Weights of a small mixture-of-experts language model, trained from scratch on English Wikipedia.
Size: 8 layers, width 192, vocabulary 16384, 17.9M parameters.
Below are experts of layer 2 (counted from 0) of a mixture-of-experts language model. Rows are named router (the router's row for the expert), gate (a neuron's input weights, with its number), up (a neuron's input weights, with its number), down (a neuron's output weights, with its number) and show model dimensions 0-191. Each number is 128 + 24 x the weight over its row's rms, rounded and kept within 0 to 255.
Before each expert's rows: a language model's description of what the expert responds to. This comes from a sample of Wikipedia text that the model never trained on.

# expert 7
Description: First capitalized piece of a split proper name, mostly places and people, such as San Jos(e), Moroc(can), Mal, Val, Rom.
router [128 101 151 131 168 167 153 113 122  90 192 154 139 119 150  92 136  82 136  72 128 112  66 130 149 126 145 160 103 102 120 131 141 141 154 125 134 116 136 127 124 140 125 129 169 115 162 123 132 141  85 105 177 152  98 109 116 148 117 108 162 167 157  97 154 121  99  98 112 173 117 118 132 106  94 119 109 161  62 112 105 175 110 166 131 148 146 106 151  91 159  91 129 155 142 150 127 137  91  94 150  82 123 154 152  97 126 130 122 117 116 112 166 134 147 110 111 140 122 116 106 119 158 123 123 121 127 149 129 151 159 155 102 104 140 122 115 161 151 128 134 138 138 130 114 125 117 137 116 141 167 142  77 138 156  98 144 185 142 110 124 125 118 123 109 103 175 120 124 142 140  70 113 124 123 108 104 105 157 134 163 114 147 100 118 107 109 121 104 144 135 133]
gate1 [115 105 123 163  95 127 100 142 145 138 150 113  91 191 114 105 104 103 130  94  80 134  90 106 153 119 125 157 172  83 113 147 140 100 160 123 115 147 129 137 118 158 142 138 157 133 153  91 141 115 133 128 140 126 117 125 115 136  91 101 134 165 101 150 120 120 159 136 124 112 156 115 139 108 164 125 104 162 124  92 100 154 113 113 147 134 171 172  63 104 115 135 131 117 123 108 122 116  80 118 128  94 125 117  98 137 106 124  93 131 108  91  71 139 136 106 137 141 142 131 166 114 153  84 121 140  90 146 135 112 123 113 182  81 168  91 107 155 157 139  85 140 114 106  94 162 120 132 166 121 134 148 114 137 124  99 102 134 153  98  94 119 143 108 135 115 123 135 124 125 107 137 111 166 133 137 129 136 115 181 111 108 118 177 129 118 108 140 154 170 158 154]
up1 [168 124 160  86 151 102 156  60 116 109  99 147  98  97 145 142 116 133 140 148 155 109 123 120  94 125 141 105 120 144 126  79 109 128 108 138 130 101 116 111 166  97 153 140 100 110 123 153 127 144  88 151 122 109 139  97 141 125 129 153 145  85 148  91 129  66 118 111 131 135 123 117  94 145  99 137 128 109 150 128 133 102 152 111 108 154 132  85 154 114 157 133 133  74 146 123 153 160 151 167 137 184 108 171 138 149 147 109 137 121 128 153 136 111 134 144 108 104 122 132 128 135 161 144 133 125 115 130 117 125 124 108  64 172 103 128 150 135  96  71 147 164 138 159 152 119 123 109  99 152 117  99 103 111 126 147 148 140  84 180 125 142 118 144 153 119 163 119 133 109 168 124 138 114 134  99 146 175 111 109 107 173 123  99  94 167 120 134 133 124  87 102]
down1 [169 122 139  90 109 125 132 106 129 139  91 146 110 128 136 102  98 120 130 136 115 130  88 105 140 131 128 119  90 150 136 131 147 120 119 123 151 112 126 121 120 155  61 151 116 124 132 133 118 145 110 138  98 101  96 124 130 135 144 161 104 102 161 110 124 145 126  75  60 169 107 123 110 134 108  78 117 111 105 110 122 143 115 137 134  67 144 181 155 115 163 142 162 125 147 108 166 118 152 146 131 148  80 101  98 157 120 114 133 148 105 118  74 117 148 123 163 121 111 121  84 141 140 105 148 119 122 152 101 125 164  60 106 148 129 121 118 125 148  83 125 132 126 101 132 156 181 161 142  98 148 162 124  90 124 133 117 122 112 151 161 121 123 101 140 141 175 150 151 123 110  97 137 123  97  95 149  98 147 134 154 170 157 120 108 108 102 135 108 127 105 172]

# expert 12
Description: First three digits of four-digit years (199, 201, 195) in dates, sports schedules, tables and "in 2013" phrases.
router [148 115 136 117 150 109 146 112 120 104 143 134 126 123 139 120 137  85 103  62 117 114 107 107 140 119 115 144 120  63 109  83 121 139 151 122 157 159 149 149 156 171 111 153 144 129 177 111 122 131 111 111 162 194 128 111 104 136 138 118 144 133 164 122 138  92 118  99 145 178  92 108 139 118 124 125 118 148 122 128  93 136 109 134 172 127 158 138 154 105 179 116  99 147 155 139 135 140 120 114 151  83 116 161 138 136 144 145 127  93 143 101 118 133 182  59 121 158 121 103  85 147 149 139 100 161 133 124 135 141 130 111 121 133 137 108 112 148 133 102 131 163 126 160 124 117  95 131 101 137 155 138  96 134 140  84 135 149 103 119 105 167  96  79 140 145 156 128 113 147 127  96 140 105 132 123  96 110 121 155 134 107 158  74 123  98  95  91 109 155 158 104]
gate1 [159 133 151 117 129 136 118 102 109 132 148  78 123 138 133 108 122 142 156 133 127 131  79 133  91 147 130 134 125 138 126  98 155 105  93 152 184 162 123 136 118 122 124 149 133 166 145 128  98 143 153  93 130 134 140 147 137 133 173  99 149 104 150 134 164 107 142 117 130 148 110 190 114 127 126 114  98 103 137 134  83 117 140 115 146 137 126 121 148 151 148 132 146 133 128 143  74 113 176 127 118  64 116 130 133 103 109 145 163 146  99 102 115 151 148  79 129 119  67 141 167 120 124 149 181 105 170 148 150 150  90 129 146 108 105 153 127 136 138 114 132 201 160 101 133 145 150 140 113 101 108 106 126 128  99  80 153 135 116 129 141 112 153 145 130 103 142 100 133 128 130 130 130 151 156  85 103  99 107 139  84 155 174 149 139  95 166 109 146 140  95  89]
up1 [159 136 106 116  86 107 105 126 124 127 110  90 144 137 113 110 129 154 131 125 121 135  87 139 120 175  93 123 153 102 172 123 198 118 108 131 119 139 139 156 119 136 144 132 155 129 135 105 123 122 154 118 161 147  98 119 106  99 150 137 164 129 129 124 150 119 111 117 111 132  99 156 102 143 110 136  81 134 108 114 146 125 115  78 136 147 127 115 140 119 166 148  98 128 145  97  70 103 181 131 138 123 122 142 140 140 101 115 104  94 135  77 118 153 133  72 130 154  93 168 179 164 134 137 129 155 122 159 172 122 116  99 154  91  82 176 142 158 104 131 138 169 173 139 118 136 116 145 148 144 118  93 121 116 105  85 112 130 128 137 163 153 109 118 120  84 127 123 107 120 113 112 128 160 150 149 118 131 113 125  94 177 164 124 126 104 109  87 137 182 123 135]
down1 [125 116 114 105 123 114  95 168 177 181 188 145 139 178 150 115 126 124 106 157 141 163 117  95 138 138 130 160 112 126 139 116 121 146 131 135 141 136 102 108 129 165 113 124 161  94  76 142  94 133  81 115  99 150  82 139 125 129 128 111 135 154 107 117 112 156 150 163  86 163 115  85 122 132 171 141  99 121 128 150 110 123 112 114 130 171 107 133 102 143  92 114 118 140 110 124 124 106  93 109 148 119 137 135 142  97 147 133  59 156 145 153 134  98 127 161 136 112  87 141 111 188 127 108 121 158  95 102 139  92 145 148 157 140 154 105 125 173 150 152 143 126 136 163 128 126 117 139 119 154 108  93 101 181 159 163 151 147 122 141 134 127 151 125 142 128 103 152 159 102 157 136 138 152 121 172 128 128 129 160 121 148 138 175 132 112 107 136 127 149 167 126]

# expert 32
Description: Small standalone numbers filling table cells: squad numbers, day-of-month in dates, scores and statistics like 0, 35, 15.
router [135  84 152 131 139 111 130  93 105  91 155 103 129  92 151 100 139 107 129 116  99  87 113 120 109 116 157 131  79  72 139  90 144 135 144 110 141 152 149 154 136 167 111 141 156 156 160 111 130 134 135  87 162 170 128 116 115 137 139 104 141 134 146 127 156 109 111 109 146 127 119 114 108 113 115 107 145 136 123 110 134 206 113 142 135 135 153 125 144  88 154  98 112 131 140 162 156 128 117 106 167 101 110 163 153 136 152 129 133 135 129 111 126 148 196  86 122 133 117 123 110 125 133 134 136 130 105 174  98 153 107 127  70 130 142  86 102 143 157  68 134 175 154 141 121 122  73 168 105 167 146 134 116 129 130 105 126 135 119 104 125 129  87 125 155 130 152 106 100 159 117 127 140 102 129 117  69 111 155 132 157 103 153 114 124 113 116  96 113 162 149 107]
gate3 [153 109 127 120  97 182 125 141 140  73  99 120 133 122 135 104 138 105 107 117 142 118 134 151 140 106 163 135  97 113 159 134  92  99 148 157 160 143 132 127 140 118 104 140 125 167 112 142 120 127 123 154 109  84  93 145  95  95 135 127 101 100  81 138 135 104 163 112 139 117 127 120 125 114 132 145 137 119 141 131 136 120 128 108 103 131 133 132  87 157 113 128 125 128 111 119 120 146 139 128 117 135  94 148 115 117  85 156 146  94 129 110 142 159 116 124 136  89 127 138 102  83 130 133  60 130 111 167 116 154 113 127  91 132 197 134 116 104 150 163 170 103 135 131 124  60 149 138 110  74 175 164 109 170 162 151 137 133 129  97 159 149 123 151 138 191  89 158 143 109 106 133 121 142 111  90 100 109 140  99 151 129 135 173 155 122 105  85 135  99 153 120]
up3 [107 116 138 167 121  87 132  94 154 178 158 121 171 128 147 131  98 128 167 115 118 112  87 117 159  99 107 159 136 152 126 109 145 149 132  96  91 112 160 131 120  93 153 129 166 109 137 108 110 114 152 131 127 107 112 121 111 144 118 117 129 124 163 124 131 164 111 125 114 166 135 167 140 126 148  79 125 151 110 159  96 146 124 142 204 118 118 126 127  85 112 125 127 115 139 167 111  94 108 140 142 141 163 126 135 100 143  90 116 157 129 150 101 121 126 144 133 143 111 137 155 172 115 112 191 142 133  85 167 133 142  90 156 129  93 150 131 178  98 101 121 127 129 109 131 144 109 151 129 133  73  67 161  61 102 161 130 139 110 170 101 114 136 123 140 116 157 122 116 128 126 114  97 142 119 120 116 144 106 129 123 133  86  96 120 173 128 158 118 143 131 132]
down3 [113  98  95 134 153  99 114  99  81 144 125 146 102 101 127 161 132  71 161 125 117 111 127 126 130 150 142  96 140 144 100 151 100 143 139  90 149 101 120  83 173 112 127 143 122 119 142 142 149 152 139 155 115  98 141 142  98 121 122 130 153 141  62 121 123 147 100 109 125 156 136 155 128 104 155 177 161 121  95 144 151 160  98 109 135 156 130 154 111 150 167 101 132 113 134  99 114 122 107 111 147 153 101 128 130  99  80 160 124 120 120 130 177 153 131  79 135 104 116 109 122 164 158 121 120 137  77 139  97 108 139 133 175 183 129 139 145 166 135 191 111 148 151 108 137 101 140 108  91 128 163 167 117 124 124 145 149 138 111 111 150 118 172 135 106 136 121 145 146 138 142 123 114 137 110 110 163 153 144 103 152 179  73 149 115 161 134 128 143 136 116 137]

# expert 22
Description: The article a and lone capital letters or codes in tables and sports results, such as L, F, SPA, QF, RTD.
router [165 115 179 124 143 100 145 118 128 125 134 118 157 138 181  79 161 112 142  99  99 101 124 118  98 130 174 127  82 111 163 117 111 137 139 106 128 136 145 128 133 172  98 137 139 120 162 136 162 166 117 107 144 154 101 125 121 144 100 120 131 151 161 129 132  80  78  83 108 130  93  97  99  99 108 116 133 152  88 106  89 148 109 136 119 128 150 125 150 112 139  93 127 146 144 151 136 120  87 110 139 124 122 139 148 144 151 123 147 129 111 120 106 145 137  91 120 157 129  96 127 148 139 143 121 147 139 140 109 170 116 139  91 114 144  95 129 151 163 117 134 165 171 134 122 102  84 142 110 172 159 131 111 138 186  62 140 137  97 105 105 137  91 115 137  95 148 123 115 177 110 111 124 111  98 123 116  88 127 104 151 122 173 124 127 116 117 111 136 189 150 144]
gate2 [107 121 115 155 175 156 149 130  80 139 146  71 136 125 135 104 117 142 132 104 155 101 146  95 143 121 142 159 126 151 176  96 106 162 105 174 111 139 159 154 155 116 107 116 114 163  86  97  97 160 151 147 105 202 123 148 198  87 167 126 122 105 111 137  86 110 116 157 135 133 144 116 107 152 138 136  98 108 137 120 146 128 118 123 110 121 114  94 139 108  97 128 119 105 123 154 149 157 105 140 117 183 176 163 171 106 162 127 113 106 104 140 117 159 136 130 157 121 149 117 152 104 134 141 105 145 121 131 137 127 112 132 115  98 124 129 163 130 141 151 113 118 112 111  92 111 135 152 166 153 141 103 130 140 131 145 151 107 126 158 160  84 149 150 119 111 160 140 145 116 184 119 151 110 121  93 144 129 114 128 164 151 159 129 121 139 137  76 115 151 143 139]
up2 [133 155  87 121 126 135 130 158 116  86 131 114 121 157  97 114 163 123 120 157 126 131 166 101 130 112 168 145 143 113 159 125 141 148 173 170 125 149 117 100 128 148 159 150 151 138 137 166 128 129  63 157 125 143 114  96 182 113 111 113  93 135 125 117 122 110 134  89 123 113 118  99 139 118 129 125 119 111 117 129 122  99 136 123 151 136 168 118 159 159 135 108  78 115 155 152 129 172 126 133 148 113 108 114 116 179 124 151 135 138 111  92 127 109 194 124 152 140 141  76 134 144 119 106  97 105 182  90 107 129 116  96 119 103 106 174 114 113 109 163  89 135 103 147 143 120 124 149 124 108 174  95 134 147 148  90 127 161  85 104  90 117 144 119 119 109  90 156 158 105 182 118 157 111 152 136 164 133 143  81 103 118 141 128 137 146 139 124 149 152 153 128]
down2 [128 127 178 140 128 137 105 121  95 151 157 126 132 165 110  94 118 138 133 159 128 108  61 168 159 157  96 139 111 112  99 140 128 148 102 148 119 115 126 131 140 140 113 157 109 177 184 151 154 120 117  82 129  93 110 140  79 132 152 150 147 147 159 148 140 168 157 152 137 159 131 126 132 129 118 167 112 121  91 112 133 128 125 119 120 138 149 125 145 121  90 155 119 111 149  78 124 114 110 136 101 130 140 115 143  85 182 149 156 107 128 166 145 118 117 169 108 119  89  94 123 118 146 139 128 172  92 148 139 167 130 144 131 110 114 151 109  91 152  83  95 121 110 103 119 149 175 147 109 166 133 114 119 110 152 122 149 100 158 145 139 148 115  78 135 167 134 169 119 130 139 137  99 105 127 121 119 122 149 140 126  96  83 109 149 164 104 161 154  99 132 163]